Experts of a small language model.
Size: width 256, vocabulary 8192.
Below are experts of layer 6 (counted from 0) of a mixture-of-experts language model. Rows are named router (the router's row for the expert), up (a neuron's input weights, with its number) and show model dimensions 0-255. Each number is 500 + 40 x the weight over its row's rms, rounded and kept within 0 to 999. Numbers have three digits each.
After each expert's rows: "gets" lists some tokens that make up at least twice as much of what it gets as of all text. This comes from a sample of Wikipedia text that the model never trained on. Tokens count by the router's weight.

# expert 129
router:546462474552492489524510473472421533508490532516537457511468527500496489483484518493542478543456477502482447494490475497585484484479527499501441515458468442489503516487432469502485566492528450486457521557528553530407479519581442431457509547546512482474536511477541490536541512580519445490524528494474471494511588474575523542502480533514500526482505555444460448521441535410587445445461424483490472563508504424526509510578634494569471547518498571549508507520471493493462507509537419512455471507578519452499462542490587473535513444473492424521487466498421496529463488443472471514499535494491512481489596497423514470430510535486458453456548560525474432427522546562469523430519505555477533479537485442548484482522496468516536474519449467524454470537450466456521425457549459
up0:441522509482512560520477596413461491536522529468471505554500481534480425581506493480458487447441498531487538445535390496498503530501503507569420515470578428456399591471522429547543497483477533474530441449495506461502583496540460497512609537445517470478439474515482478506522487535519482472446517523443468462534494502534505494469516470457503506552490482485504506476424541500574503507454516564479516518483507514527487461448485520526470495504591462419465520507522447427512494560525536529514465490440495465501497516439516508509573468458528521457467453499511437502504545498477534431506599509581414445515480475496471532468502534529414476507517510492434493427513524537537539522550466465472520519521473535564501492493570560559501466528452478444457575524471507501518499421539438
up1:543504623466480524439479546568473498450475603537481481458547506498497519514458450497575473512514499472540498458567449541426568581558528482594527492465514498500501500512505538522495481547525512553546488453518479442460477492479467458508531490510564456480545519478449586546453496543542459520480521492455524455554530531548555505534529527538527509503624545464489496501500498471488473445490478419401515514453482532517489477416485570478443581474501529468443490485476473503529461558505522529470528501518518530507501414561497516525492455512497404532505503465537546394504515515524556478400481497495514484485496507477494460536475502498510505498473451509480460483520472505490410455538523521451438476534556410430470450486505567433450504459503461550510519553539495469456426453468457
up2:462522515493545533548452485540493513504409510503581450483493527469432542504459404488491407516547507447509478533517451494545495528512491539511465508507468533402477516437515475485536507411549528462490543471513487459501552533543443488510506495540436478463468468511501435552448408438482429486516481433459528470489499486473488544422466450509494576468511512526491564569481563506501459526458577515473561475489494487471500494525470503488464524492492504473480438450510473481492443543604473437536583452531558451476506458519507484442508607464475508413497501551534546512520464497453537541522565532548506511538545454537489436503488432521546541615494471504553548478515428487499453529479576504497452512535470498579517514481513458478482486464536516580513432479444508467481556443514480
up3:508536420564454464510521499501496486497523488478455535490530512492475491570512511544497527478538496495415536467551521534526472478513457530523494480491592450460541538536501569518479494520436554470378504518558518410447534420544492524528551503497555501477546456489528499505493613480507472495532524486451438504429487423501575463442474559536484443494534554478454533515501447515459507538504519524533530511468462396505508489642516523530432464562535514501522569491492448500538497476495548450561560451472519501477507524420484524541445532560523480476574471482517534558547595504476525464497466428456499522510479467504516442503493481511546506492573523449482481439410496560478502514471500533479481575603474487485550457497469527503539506516495451474437453552523461506447486498507478
up4:485509506492492493447507485426510518515562517528480465477550472527566569515516502527518570425515584513529509479496490540539523442493450468535438507520521511420465520498497556477501430484526482552504482463477583494499495477524505485520540485570609497525472533510536447461466528447513462549542511511536513450525511514496540527479421490456548549460422424517568449504509501369522460455475482472429524489560474463544516559420458491591512478431527487583452497464512474509497552509522506479549524514529519427495526492523469529480436545511492526518536539455511466440460482516506524438397492522484469529530535522518525470518517490567557515503533526434508475471484425480481554515470453450464485571616529472505597573441520501465471538472483514500482511529474440555492571496548424
up5:518470545485541527470498504505495511488509562472497536529523505491452483520453552504559544572555496539476545441552536621447496516508476487467441522465545568447482461453485521557477487521426492481471576552525537520438471604478493507440554537425497470473458433593468458475475474477543454575538497475492499549475491486386515587462477472501520539434520497489475469512519477502494487508508545467503509546512470454484522443516530421490560499485460567551513459543454554438496510511434483479574490438457525482526472580511526500527496470459497541482525485509488521474443484481508527416451546451534494469517475452490491490536522449541501469451505542512549487528486394567462505463479548565577497559457530569499478527490447487482503470451523410494559482437572448484489511565496439
up6:503562469517511466510461567481442514493495498585494477547470442485466535514486556454575421491498522446532474520537574490486527498512497405499512522560475540472471486479479469480503523481486469503502490457487477394459500472494522449451537547499524499416536510547487436475442391531458513495481607465489544441523480449546526498508454456471481473544452511495502512481439597419468554485388566509480522494485542456565518500495472452513510482475504524547425500581515507461534472497547518559540482549560500537502580487482563505530494544491526490522465513509551506510454522524482465469489521508523493489501529514486541501552538476483552506414437490460541517581498469512510571518510551520507468431441518474404434471518463547544506493515445514526568469564506544465441613519485419
up7:505523501496531483520494476543496497532533444476469452602494547464534593523465476456556530482470474437495499546462434494490444439493479449555490514584514504469461471417491452516515546430397521518525560499510482537506545565437448486553535506517616457536551473479493499533611506495498425573415539508484492491471492447503493466463504482558503559545459493516516516467547503506486486513485543503507503539494487467461486526481467536423411480485488457486392474491463499501527536525536559413515542452506530511481489510453458485523435533509458455499475475538531526403556507556458608454523507478509534482482468484568486496539482440503538515504522508534434474498510423519472511470524501515529522491490476435518487465536496531424475470436448565567535428518552469403458512479514509
gets: "\n", "-", " |", "==", "|", "==="

# expert 130
router:516462539478516473435552490508538458456567502464558585463432516474477447500487541498516530547465500497505516414553427525536533444498567482545516522569493474500549503569455511497470518449470483499465499554533498535426587466532508554523514506504485494492556515499493488496516527506511538527543551487461436562504528529500549531508520581457441507453475529444524504503457496442546492521602451474472468526488482511418512529583522522559493501506571522526605484473469477525507572492478457549438568502547540517479594443571529435574467466510507449456568479492458527530425484511520492529534453508449585498427557523502528555447447506526468477450552513504459404500526511483506453568514463479479536499524512495507463510485458496601495482514516494458455460601507505507491417464490500
up0:507496494490487496497523481501504502485483503472425491489514506432451459513461454493521518488400479481490530433555412525487500493445463523529527501566528478543463529528582564623438522516450541547551498541505426524546503581493489470512456453434487476441572507545493419530508480460572538487445485511558500568591449471499562487587462498472543470486504520477499492530497523501465525543514496532508476512492534504510558455516471500431490507487612466506561500535476512466473491534522529476576488540455592538454490497527539529579488496504493533452589515450535512493440498563449521567482541438515529479519476515481505521561433477533523463469537506491509502548419543485524541582490461506493457528590506504493481567437501524481520465445470496506450500541561591522434471462507580
up1:488543507489496509455518470547532450503495551423471494444563500466487462431446524537526477515512543482406540509613458536522583503530477492490487467507521548510529413511548478471551502511541490461473481509472438445552559428541488466508462531561559471398477474491413431518500555479435523465425465495513488493526450432519462502481481451518458522465529565482428502498528520535441474554530476518466512452506534519483445526466459550494540524439517497465555547506442500452564552507457482423555494443474517511493520437519519543445501455575516484460430526541512441470483496572470499508487445523463538469535460485486516413580484477526533538494484507493472516457426551532535475484489544459517441435476435483473473544442538489470412520512505459525505470528557418533485550529543445
up2:502554555462445409554526537469521464530554521463487584528508467480552458451472512510489545514573475508565534546482483493521496519441490455507519498599628489538516499513503531475491508501493511532491524587468483501464479494558492482498546472478545489474519434509549451481449558429481471506516512500574487486484465468479479477561505513475442522503480552461507468497469465519505501445523562612448493510480489532479443494443461472492495477465473471461507494477501423474541530439513445504528486587518505402519529471519536538482473651558503565480429530555543475462471497505579500518462399431500475530490473513555519577518506550504533509537492433501422494462422517477538545599530488513512491557510497450537456484465452490486558478472490495455475463539511470576518547501551539
up3:485452509479501506441472507482489463434460534554483544469469493511488505498544431476486492503533505543501497448517518495430519488472526473545527483536528504469487504477535536479427538495462574453482548426532558487455507567483557468576523495509457488426538489529477495476458497476477469502536555443499500532476569523470518478571506520421435463460553524484617547555460479435506444454517479525439541497462446506493542424535453503510502408555548537478497450433553477475583606517456519498480574531441547445473440434514517467513508507529473466498579543440532507511527546484550622439562542510482514517503495478512496492523523525544494486445483565438521536411471544510478444486489507553427527494433487415532491507481509551451498506472483502402506465512519525523418507541495473
up4:465513493473563479561449564538477463566515505500516516497491476577558509548419471440483473481581452491478604543471524601515540471412530468525474479549514482423526462531498576582512588571523493533530568608489505501502504472475544461549501475463478494480444532526530444480490481466540486459483477449485491504564475507530508513550535521434531535483476496516582534532471457610535532545512501512484521534539559575516480356486497416460508479527555551451552466462449489486525511516514529475486543487487522507461539490503469525506510545457519531517475485483527464530486514564517463504479511501498530445491508485507453540494483580519494526490436502490501463469511513406480505506491509564524489552590474508532490491439465499533472465505461569395584494456442506467502491552476540
up5:548587524428581461396481490500460549479496489576491489545561448476430532515467492486542482480541520521519520428494538510480495497520478521548439609537499499556490480498504528459523501457454492541539547518614521469500532520510520498456451499376473482594487519511504440470511487449485478580509476499498525513550507526489495517473495516485463476457479567593541508511499467591487501556543540560488530492453482506482489543513457472536450514511553556549509428569429452524504533435490514452480556526466515540404521466522561477530461539553484516508503543496506487479491457574549516495596468497547507474511454464524439447463475496506534551529519456499456579477429423410486470539500474530454479573466453461478503498466519487456500523551532503485532469495440542476448457455501536
up6:530518564512473454537487522501516470456494534537515463520541517514472521461496402479498532502479521530532493499531416476447512471472484450525483389498545511484479610435445499502457484528498558453498549459548461482520533556448581526528514478529518502525413490567491449474474531461448458486491490521508531511535489457503508503441511485399460485470504511470570421543523507470447484514508485510526462504529491559472427500464478522508536470529584470532468536480566544567533562498515494526493587454502538474520517479504462436509520485536552460523566477602458410499419482522457505449513504506541512435556532535466476486483426479536560457503519514494422427537532492511557467437487433454471499522501540458595494441450555544491487463498490573551559511545551494574566514505466558
up7:554536493505503539514452583479525480481507585431457575482534495461441618430472489490461441520539529487425577426455499450477490509468483502487498518518568449529472551536558507485546468500501485470529507527440504493490591466479476650469521497537513478471560537517484488491507487432440500533435534496512461535563464456533535538520480497465494495528538508457487485483511455492495504500486583527497500524497535421470528450447486476539491468492576495484483552523501482496468504545492551424550539558555455455464487426466512487560507492484491468490487471477462479509476576458526525407511435483510591385489520451511578426488484529551442521426500507508462552463525490536545508537559526532437450502513506446516504499520517544499461523501522547509539474578489448540565474510446543
gets: "\n", "-", " New", " /", " B", " Al"

# expert 37
router:437535473441520582478512466523489496440468513490507559516484476474524482468506458509495515504480515505523535493442465512450506456468625530503416511510577455588533479461445539580524558529487481489458546492535524468512538410405471472448498445515571537474514418551514487498458527493434525507446508474540525485543464502442460519504508515438492476462505506477434495549549428566513479531553446474524465484492440515452535547505386494479498543485489493436485500510487485464570519461475524558512573554521561451566519472474526539448483551519557453500500549492545498530491507498489556499561477503529469448510531573501453495550524470530494559492461491539555502540405488405497520456514531479425521483487528536487517507422586457543490527514530518473493555496493465373519489451466471
up0:539533514523537481512465517519488545440511533541508486462488453488552515486481441514427520420514457479541476523581556497463404505531522488517473563438580478518470506511462493565517524502513499453481499467456499497498436515497527505419500500492504436523482438391448484528524553560532531527400581521509519481490525454496475554493528603487483486481457474444511475412486481587516512476507595527527530500427460439511568469500447484542554421523481502486508576515485421514489462481444535490498514460520504521514457482456523421552474497612493561459446533479469536544503558575533488493430505493536532485481522530472436487458471419522509489514445464496511533457485541531473467499511495454537507607503538523427525441501488569465485457546559478525540543577479508491518527551477506
up1:488539452471483519464496512449483517519523508549492437586521497453563564444503550438482468489487473411523505500546438506466468460462555511521487476477470496428498462546531540463489542484460546519541504476513520519449489485502535555545547465500568485498530489495459525489513469534436527526395490554532506514460463489519497518501472504463483479480435541512504469481515526543478458497461537497517536513545507535545551512550494481474532594509535466507485498522506549471490492470443522475488465410547461551441460457477653454473547495558509497498525561428552469495538462475530545441455496486490400503467525585478547526532503474534498456441511529412476576432445479429555521538514510494508457454483548515457456512549445465455405510448522454557515496466467478452439366495487436
up2:465512456496507522482530424396596490510445440496541530475526486522485517443457562535469504539579423459487552514476433481447509453489500423517453589406480489505546516529506547568542517462482546536443513507469493526463511524505522524548501461452488527516482460557464474480457508513479598490484480559480524531520426491417541506531488546482526473511434556591384524481536560562433538500517474447454482466448504501492433520469478476506440548478555519502505488518464522435517546510428510538450500505474527531492504437518478559473496547590514470505515588470487517551481484514508528529547453469476506507454504517531568515516461531547552507548444500510508449462516538513482551561469552539443453560506498503486460566444473460468502452493483548430427455492516468559467455494479548
up3:514516558529482449556471488552480517479515479448509499534510529453565486546519503497507499484529554484464505469476390474491475492480504449570504443473597532507518482434551553480521534463530471453429476530490529461595498471428427507479548447445534446482465431516438443498511600462485486499555511422440518439475481464442520482491552568453459499512451527474560631483522546530556489500521486459486530443513561437520550499527473507493469569542418436471473508467515527475507525543542510485553506438479524471483532514542475476521499511501619509473522550553520488490525442554417548449541493469466522474506536507517530471515548500428485462443475517479494533478394465485517509553458466584521528429475471504541520483484457544540469496523545544513572444478540543493488501472487477
up4:403495523492537545529515526561563543503464446503582572604527501534561497526567490491454473494542500430468536488516450545461495518475529467532481513475508413455456546550502572541502479564511528458449558537565503500480500440453550466513483461497530449599449463526529506519491493458435497459481484555496435476531474525517468523533472516463521545492539519557451496482436496508477496493470567478517513544582412555503538547531453512526524488489496500460534486468524462458513494631468494464518527449490453491503486574462410531506464562476575553429480564511542503483539483575500452521444571527555519439505444503474530543499525486501504504506520452511558521484513541528455536473514514516589522473456547457577462474473523475582523514440529482492504537521516588514471498430497519
up5:463527512447499492580506451550525436466559533511487530469526510577463513465542421531506422518476477515545555469505577511530421498498495494412503442558528426539470488445598478489532539460450554524486505495454534488468500448470559423542492571504544454564481504568523527519502563511497438563442510533514506455508538473531507504556494440552463461534374447547497495462467519473542496467507531537500508527491461546450492421532508459543526497611530534499487508469501470461521499485612554529440541481455505489481469522515479513479447513555500570442500566537478426505538458486567445542482536448496468491484575512575504546536514446527505499503495546436517507527498479524413495511478432496505560507441465502472541528492516471495508434496511572506510492565519554506536495446519505
up6:532547453523501543499497477500488501455504515505453486509472498491515529550525529489451487458541521476529507427467477505544442472506514548501504493555530429561506478491522508353534512532499455547481533524608550526526554519491496508565467511573535460552504428515531564448478574534476497567456506489528537550540515519484467501464482511529476438524545571534545584503483456557413446495502557496450508486511460507465529478456479484478494568568477476602509551537511548462570501472497460541506493466458550506536500539471474443495515603539481552497457536525528478463511512495471437489455492470534539498525529520528514509505473441489448567518458494560423424496527445606488551511501493539460563494477509498495554489560540451432521531448546534423495521562462551493510560409497417
up7:460539429431547476552521513524513436449477536496499517545554507532443446460526481489472487442460581480531472528498563493474462589480529496520504511490504500593474569523470461444503493428504557433530510549560506511461469532466488501441479461529496523515550368554378530486515435492514512510501468462542505424557532443435486477503514527490485407447543509523465490469491541431576497487494538543513462472493472534536580542484480507544475448530490430531413511530494495425535500570468532533519548553503552510518511494500565420539524501488533508515552592528515443513549547510493524511470454452514482480531493557505391565505518482479530448533424457495444563468464500482487538447465496515528500466461503527502500425427475483521479485480529521505511511570494453445527503540475507
gets: "-", "\n", ":", " •", "°", "°N"

# expert 88
router:521471483500473502571453526581607544413445475563450430503512463546544422514439551508491466495550494496553534596568526507470566439512523509531449510490453492509483434521464472591455423472496509489472532479444497464492515508492522510534541491472460516415567491479457509465460573583548547463514481525491534544452553500555535511483613519502476526505464522503513512539517517474471423476500452500493490498496510529469495508460554567473557465501490494529504545478584496452502501482474511536433462449560483519511465514535559532469519521493456514399482513528471408488516475487483581535526564536463455543479487450513465564470537494551492527570445513499515533557564482579500469462488495423510517522512490526504434538556515500508488494563501431500557499460541406527502489451529550
up0:539535544569464450519498531510506477528504461448457489441495449458508475495446546465474554532580498452486544524393420555523460474485505471508451466475475546514582478501567437423442451453494566490541466443494515551514496538462509473519556472537599531469488494476487517494496465476471488461447535506427451510493461554506583475487512512515497568426516603546500568508563494535495493516567476519453481434472433520515571503463488396478554499567525510448576563504551444503436549491452458421461529471468502606434509459514485483500445530499477515493497564504546488489519419477538534544511476504512488492508527465480488538567569518500501483579514469521542516511464478505492490495537532494482517436468453437462533520560430473447519520440526475514557530507489511537460514469526536
up1:549428511448545562530508492569531510454449460527456454387506501627467507499487523506488455505550472563541482489513573493530534492477584438435483478473528486507480522463524596449507480526478473499459499535542517507451519510494550480502459479452481471450533495529468442503411528500443484424530483565422487461562424470509480442438507545460537470487483493490468508525539512534507501537469491470405540503508547501529473493511479461459536478567509453525489489501548478487460587520506504454497444534523521454525501500475479521484540465571494552512471512503502446471505527511390525455528489451448496516635514389539527509471465466454468530521485498485532478576453542489451423549516522456484518489564478554441453432492418461460504495514500480418500456524441505452487518484524499
up2:483526523487477522544497584466532561500509419500499402475429548591606546429499504525479480427558519546526577541510525490510467467551506490559472586482523491518529516455505527464479522446383461456468532445515443521534496539423524501473479538506558461473497531481475535494461442504511519566546429556455617449506505474593444501514523534546472480484517485429501487452474474492444473511526512548511567504511501504475487510429546571452465510514500434544494543516487485480537504496524480533494454552462435544509522543555484537489456476458475496526450416486450482539548480470507521485499491492473531483493474470537449564454488527532514484455489532535530509492512441505485467578434462414553488447538485492529497455516464504419484482511429493488469506490485396499561427542531507
up3:495458528475476468524556492579490493498521537491496472465492536471453484560512510535510487533525582504451584572514467481515502466538425504499495488451535593543484516562494456537480468453493575452489483501496519483440451552536538531550504483480476540423503512466483461548517550494454490439518402448567489456543443459515478507513469525476534573493552436446559603529586472546504565548467498437437509523431494460464465410438516501569469452484478475555536597443503469472471429487551484506533551477527436479491500515458550516501542519448459536442499581591532494516540551525524520530530569424515470390452432441489454482479492526478505554538502520500552493493472451521423490502520479488524511509485499483514447524508518490499472520488527498502525469542529565581486518486485486
up4:536537531507552539464491523524543538514389559567469471579555490511582428476509523554480515483513517511528534496552490482495504447528504423509451434546509460471453442488444544480498478529453497563508565565528537457520513514508500461450437488538543538445532469527453505509544512469440493512507479465491514487487469525508529518516524583512546522492514499531423484587583517437550432432444548417457472463379512513480525450527503594498466472502560479535471538472528488519490428479470509506508518496520509546472504463532537493488516494512453454442481517515583472482485527514431607499446445470506487433481462493513450521491516531592503580562477495489462520488535522450535449474516476569470534497451520467493430529481578511405477510524576463506473447498560542521544479503485537
up5:462515484460525504509450563475493452518499476499545422476473531518510372564451534503456421443549539478511537423447475476504524492479418505483525447520503566433492520508537416526553489475482475538472535521476499447436501510518550484499554492488430562386522427569516510487554489551544497494487476491550501487512473522534496449505604544505478564507472496580500457436502523517438528542460474460539556433503447522502495565524445538446480515507547501448504611517548526474555509524505509533526478478535493550574569548470545586484472447485426507503466496486421461537485477469475593503475566540520454492572460424545539493499518522502481474488508488499448552476467589517515427506477552475420506513525511551500474530497495521549455493501501468494525514497531499512513452513514435
up6:526545533503448487543479452461614605445479515477463421430462478470454492484495481493528491583532442469562460483475517472449482506546474425453499501513515553480484520500540430543535444461477520516493526524455513509525501485464556469523542507477474503449545548443511503513473541513494492492501469524513574500500528446551556486546508513494517554534450562472471512455569475511520522482494525525526515518489485495542609509445458477537493482535525542416483549416431478462461449479547549467466497518533480549539487488477473453374562544445524519556477554535470530544501571499505490584531492449460551508481523457493549466533483520478437541492417492558540457540544473483494465530473463418542588545494495440518486534617471564506505463497428534458554484470464489500444502458473527
up7:585569494514501477477500574512497451458483506473482492582547508519528435615536560556513552446568531460432507480490468520461420471486456440518471557512583590507466506452514569471519548591502478559443480531447439517510486433493547503527456507497551443499502504461439492469472518504540491465511477444493466458554470487565546452500501535521520460541464467536536535518524490525509538368513488483441508473457513511428493477478519474459576462562580466450545476568490531453473508509506564489499502450516536532501491429543576514558501491539450540523459466466495442464501475524477564465461482566382485544521464522523466518496490477519498518523491465539483496507589575472486475433540485467455461496488487527504499512510556535465499579483473422510457501485508505436510488487544500
gets: " |", " ", ")", "6", "4", "/"

# expert 98
router:530476504454480537524530518530489472547508405518497533517478490469534561507579513509634542581443450453478486437540506511573531560529499452475502490510433457507568514487480530504525535519444504493554531499484521506494487392568517488578481569512476494501516516525497593468524400489541503449463485493502540548579519479561572479569462519483474554486437421492470492494496535475542464503422486488545475573485491502466505445525523544474468514480485538544491474531481526483548605502501509535519500477476426454493442601513520499492449497536505475533501428494535569492443466490434497487454504507531526518513503536538547517496567444465435519518505510453493527521415524496516468538551501540474480495595475460504508521531447504418529540474432522472489478517398497498440508444477416
up0:476475540461533483522446515517520493473530485503512437489439538511444513519498493551501522536514492458508532465541546491494469508560487531439455470503435540417459534492571475536455501526420574506522528409502496508442478422511508506524458485510492435527523473484451508420547502499447548528520465539553513528536534505521505471481488492501484606526524502520462446559507582430506431516549516517503473467453531512444542490455494461545522516472481520438448529515534478479507537435480480458484519529518429545539469613504457449585498539473475474526427514543509511557450476514488570429529526477469426482575446523496566518520499461521499517438507555471513522456521508545489456610611440493551562535502515523483485531553549499450450527509525514556553597479470462512385540510523526
up1:527423482559524449542532573452485526501468505472486497529548478522509490546584513475569525465436472556469546530531443513515526520546522525470494454406546495392497520452543455412520454494470516488566410511456466500453448519437492538583524486477502507448487503521530501407557498498559484490477493503434552528517449527426506522500474546532533437475433553490508548530508492597544551511469539508497571501523560495503538529404467523465522519490561503523582472504510502503581518527526468529479487530543557498525471538483519539532519551519500495504454486467522508568471572488479508465470554410408512429563533508530547531488415480518488502459538554519468513495480470547502518500604438520489504558556554616459511537491482512486468530511494517493506471493428502472454519513512481
up2:490506434475580495511525449508501560433472486460400501515539493510528512514477521519550462564548551555575412459483428548538510473461475424513531482480541537468526485506520476541465516542487481500488477476477440519499526494506533498500534562488558483562507540597482405514489396477500503485509443500447529478592507534430465484552487445483504424547556471511503482490504452528509483503483489473507502481509454653573520426475465483489485567450459478504477438529505525590531559487495570492508518487443494391512573546432463515465504498440491513492480457485516506500551519552505509539435457531518514543448514457510539539515460437492533557577462567579536534438452447511572501524535491524509474460518519470482471549479502554476536543469454474511506537497550527503504478529511470
up3:509452489442476576584507440523470465483511494473525559555545591564356472428510548478578461468553506522505530482481534541482562468536429470539492517579533539477516481515464516504462484462545504454518524536513558501511472511535562470555531487492477529471512561472532514458510496506568469444467580521508510520481510406465530458540475445560510491499488480538499566480481526457509508436434460513498560492570475534451441441505460510475466536484587606480481486463426546526500557486466540512544530510469555528502538488495538463442482466478501563605465569472488513498511506506562510504524498445475495526599504520537554526547621473513457468532514523476530588502461479509482487569538498512471494480549512479472539545427472497515564479436447535528485514516485483512469512511485491
up4:511544562513525590390464525417507417475495414509438497502583499464506582526471490483478495601499547468477519436505487439453503524511446571531561565488457490515537574535491579532506498496468544509499544474458529488442590453451501508582494500507417478478523438496506529483546487553542464509466501505558519529499492439500529526540448451466435455448473517515511493502543479449532482530438512446482521499483470513457515442492485506513550534541491523445529469554555445453561488483478555454470539527532481476520490554538515519533490427580568469551478490468554465507510460486547517410443499508545570513538493471524504549487512484516553490504414513541499498495410490523491530470444527559404407484476512515537490471512467527526500485474474536492514481440414479509477565531523508
up5:477453545469450522570471520514438493546550517509552617498503535499446508508516523536547529469469433447478545507525467540526507490524495436444519510529529437480480471547491569544557515517559479489507513436453546538466541529516429569569530522487533521529520547472417477469502448423496519480490491436443550469517477445562521492536515450516475545479507456463551556527526566500504506493440431393412464526490497462449544445521437501523461544525503514488463516550467448506489476529569578453545481522443471471536510529532487514454506494472475453455474507504522597443468453490537435454543464532480589489573488494535550512547502542480497511545477485553540557585463510479466483524527548511500497512537501562496546580424490512448519555465514500512467427454495568453450552537512475
up6:522563463468529455483487458446501426486540506488467551453491518516542467480479483494464585544428556489527489542483473526516519497487519413516502545482536514500491521530552495476539494507489507564596590504500462467476539429517456479500488463510500505499455457514500497511545487478518514443482517437482498553458522419553523546520552505490504509482470437524483509561486375500510520416488526441568482505478448514521519457508505516552513574485447505419489503473578487450477552453430546537520526562482514461496453568504479488513496556490546456452481497507546451520664459520498563514482514399562557493617455463493473524515497520491472516516449491445586564519507423475490478466522516500512551544495472479532510479500484572503485565479485465572557434504451541473499532501470579
up7:490463493494496550526481557561502516505495534528544484485439472551502486467504460517499549511444511544574620583510490515493560522405440467530511411534483501505520504560521481498476481528450523455548484496447516533479546511462462510533521554446589458537458425477497562495487459457508439525489516538535545495502475401517469550445530459459466540511534487459463601473512451492476504543520544533593418487499469507451526488485511450452477538586484503477479523526416453462494439564437561452500520521516521475483544550608397519474496500529464533492518495538498527495507425504508531480526580518499469491466486498498563504526505486462518537543422545506521532509490486540471448526449498515528470533498581469501617471473436559488495464486549526450464504484516504532467557426563483
gets: " |", "==", " =", " ==", "===", "g"

# expert 84
router:510515454398484538534483578525411511486569564529490494506522504490495494487540510489522482565541471566476535470507524462494512531490503558460458491433504504447431431474495457494478555453485548508444499439544435543485551517485474529529490492572517534440554492529516494482491549509454460527500539541432507529505522410523496510406485450461477431558522450515514470503576554554548482501476504493564557562487509495430508473497536560432507508507533471529469494569472485523474488479434504439487476459481492537521484533437533517485463558489524495491499530548509474479445542487436515518451513508568440564448486512499460588490422511527440500520460495407549507494541515464526518497463583545574450545414454498437474564546469463486551546578461552479516526466573485463489550555577518
up0:568552501417475480596462552474482460487552506450472530575601516512467489535509509511531582512498514573517491475535494541408504489499476499436538487478494578460456556454549471554439531464453542521520489489488476467506487486486518505547437489501522533410458532435462518545524458547485507462483501507514438445593458468473447482477527415502472556504514511487489518557569589433444442510519449531546553464485539496440561544482528477472474535570475524491517491543489479472514482472470450412524508535477457521511476512491480558538484545498441515533475528468491467515510544486492488476479514560489519515559429596503574542495473578464509544471505557468506489479514448522500552451458571502529434574441459509466542573512479464494534566505444504492538443476467512445523498446558567
up1:494572483416423502504500539580463493475460472499499475390564556520491453468510425461499488518426457557491525488569517529458503507462540483531508488507518464435460465504509534540524606429505590534455497477507483523483605507517485441484500528510505561526491518528523566471513514513438505492551484483517562533457519511551530528555526494480452495536504429550518488484561554510469483488486453479567536552430431500520496396462432496557572485515507483485466525498511555486474557492485519468518487539479496522466537475450572533450429557528508492528493437547518485453501553565424541527511443594544511484450521548563493594562500444418475502448476512411501459558499499488596509503525501492478484535419538512512505539546521496508520509515450445466522511509521489521467486533517543
up2:567511489457513575523495532575490547458532506468486511544525473481486518486471505480564461505539553517510475466496560522490501482487503506544445508554644563436445502512538440545524541517536513490493507500518470466504420531481472481508428509542529508406485512491574433428478548546495460552538498553488412509514501541542556557429490491468479530559529451471433495500554515502537489593509485508531461529503534473537456446444522550488509468518493521538487563497521542477493461464454508471500500547510488521596503570419417515473499471481447532461491520489538502470526475447559572523425462561476473478524530487502508512533486532448432456467502414455496524552615488462514523507516555545577439560478524509490426494486503482580550519605472505518552529498500545485492459449494533
up3:469518475475465547527482456459461476540477484560469485459501502548445461510440536451494433444511489533564596422533488532480480437497508516464462417542541419458453434538581468469510447504477483530503462471427511583468495483471476451490560530562589475572512474535589462529533444429494588484561515553566474524423452460494524569554541515466490524494525494562535476421488413568558497593437472518531486515580519481551486477565460554471556427519506493516471471497484463535518469489481490500484466470488535527537473506499555510514422496534533545445557473484457536539470499498460483532532510441500524463507470472488502538477519530433539528544492501581565469500500514514490462514483489523444474445524482501535504482446494493518498586451527479465491509530531559465449517562468510
up4:531499473480498506532489451450559515555509464568461490430511537564534557546456465468499554453495492505539499389449431538509550591506474484422490490523560458510495504463554527501591499493430435493429458436472497460568512576469452544471529489539474516556477491557522470458517532457542468479558502509434492440451486509523469532506515450506590484494443464529497519502448448456559579522462456525544415580599512564525484472558460483503440537542493495528491510541443539468490514529550512437449469508521447538460430492472464519503493587462488432552443506513516454506491559505484510507487486455528512465429501448491476467513439518501517489465506483451522558518503537534504507477509491517518488604521464460477461424464502458469560552544494479532463482508461565534573483543491516
up5:502603466493515465454503566455501518508540538540518504399464450558516483518468516529485526491525565465465461483447506455434494537479437540470493495534534480478510436481541537459494488546477524503522511511488430500452533511490512502566496454571483492502474451571546550536463564510552474472449519527440587466515480516545569433431532462605486496557489521444472570458544553474592471526512550476551505477448589451488510453561506543397463503489460527509455504492525467517506524519462481419444525480524543537492545541469499506474527517452585522498464519490567565528493512511493464575560504428512505549505517469538570603452482489510477523455554502467463484522450474419484544497510531523476496492501476556466479486473467519526471506543501543516493532478559543496436599566547552
up6:427500553458522483517522562465485515443438450514458516466460486475509404492460500448532492524523452476550543477612482532533501502497448478460473504474563434456432509494535393466448498408500512413407506463503533459509501546490540513488502504459545587447441394504599487504489564492494485543442551463507460540463484499516460480495431502468488524521568468449437530448493505479509558436540523518486458477529498480502481479501517493479537511567491538548465488506505540461553474517463560466453449540412486502472465429530477530464436586492579519488453565499533510495487474482500461507508554513624455484473486505450469473506500470514516469491438558473494511516436478489549591554597536525550461503500517471507486495477481487458524534514521520465510496524474479474509425546459534
up7:461472481515493516493467596472535564447474476545548474501564440517508498484440452552553440517605532526533469491501526550461512489512579496458497484498465590436461477424463404472543480452528509499551391454541511555445452518468489537527485489523524511612495502519515479488456486502466501537504512496466482510487505498429519524462514412521480458504522505549569461530480508524514463545502517495533567577453455531494496482449516494508428486446533491476464516540540513449506523396469490477496497479474496494506452543479501508419514515490574484455403535564505534546488544477490480476533579498536464586501511536529519511455514473491499501464501505424459477564526411606545488452411506546492508532488501500402433506556556538564491510466472486443508540481528499459470545524540496
gets: " the", " after", " during", " for", " until", " early"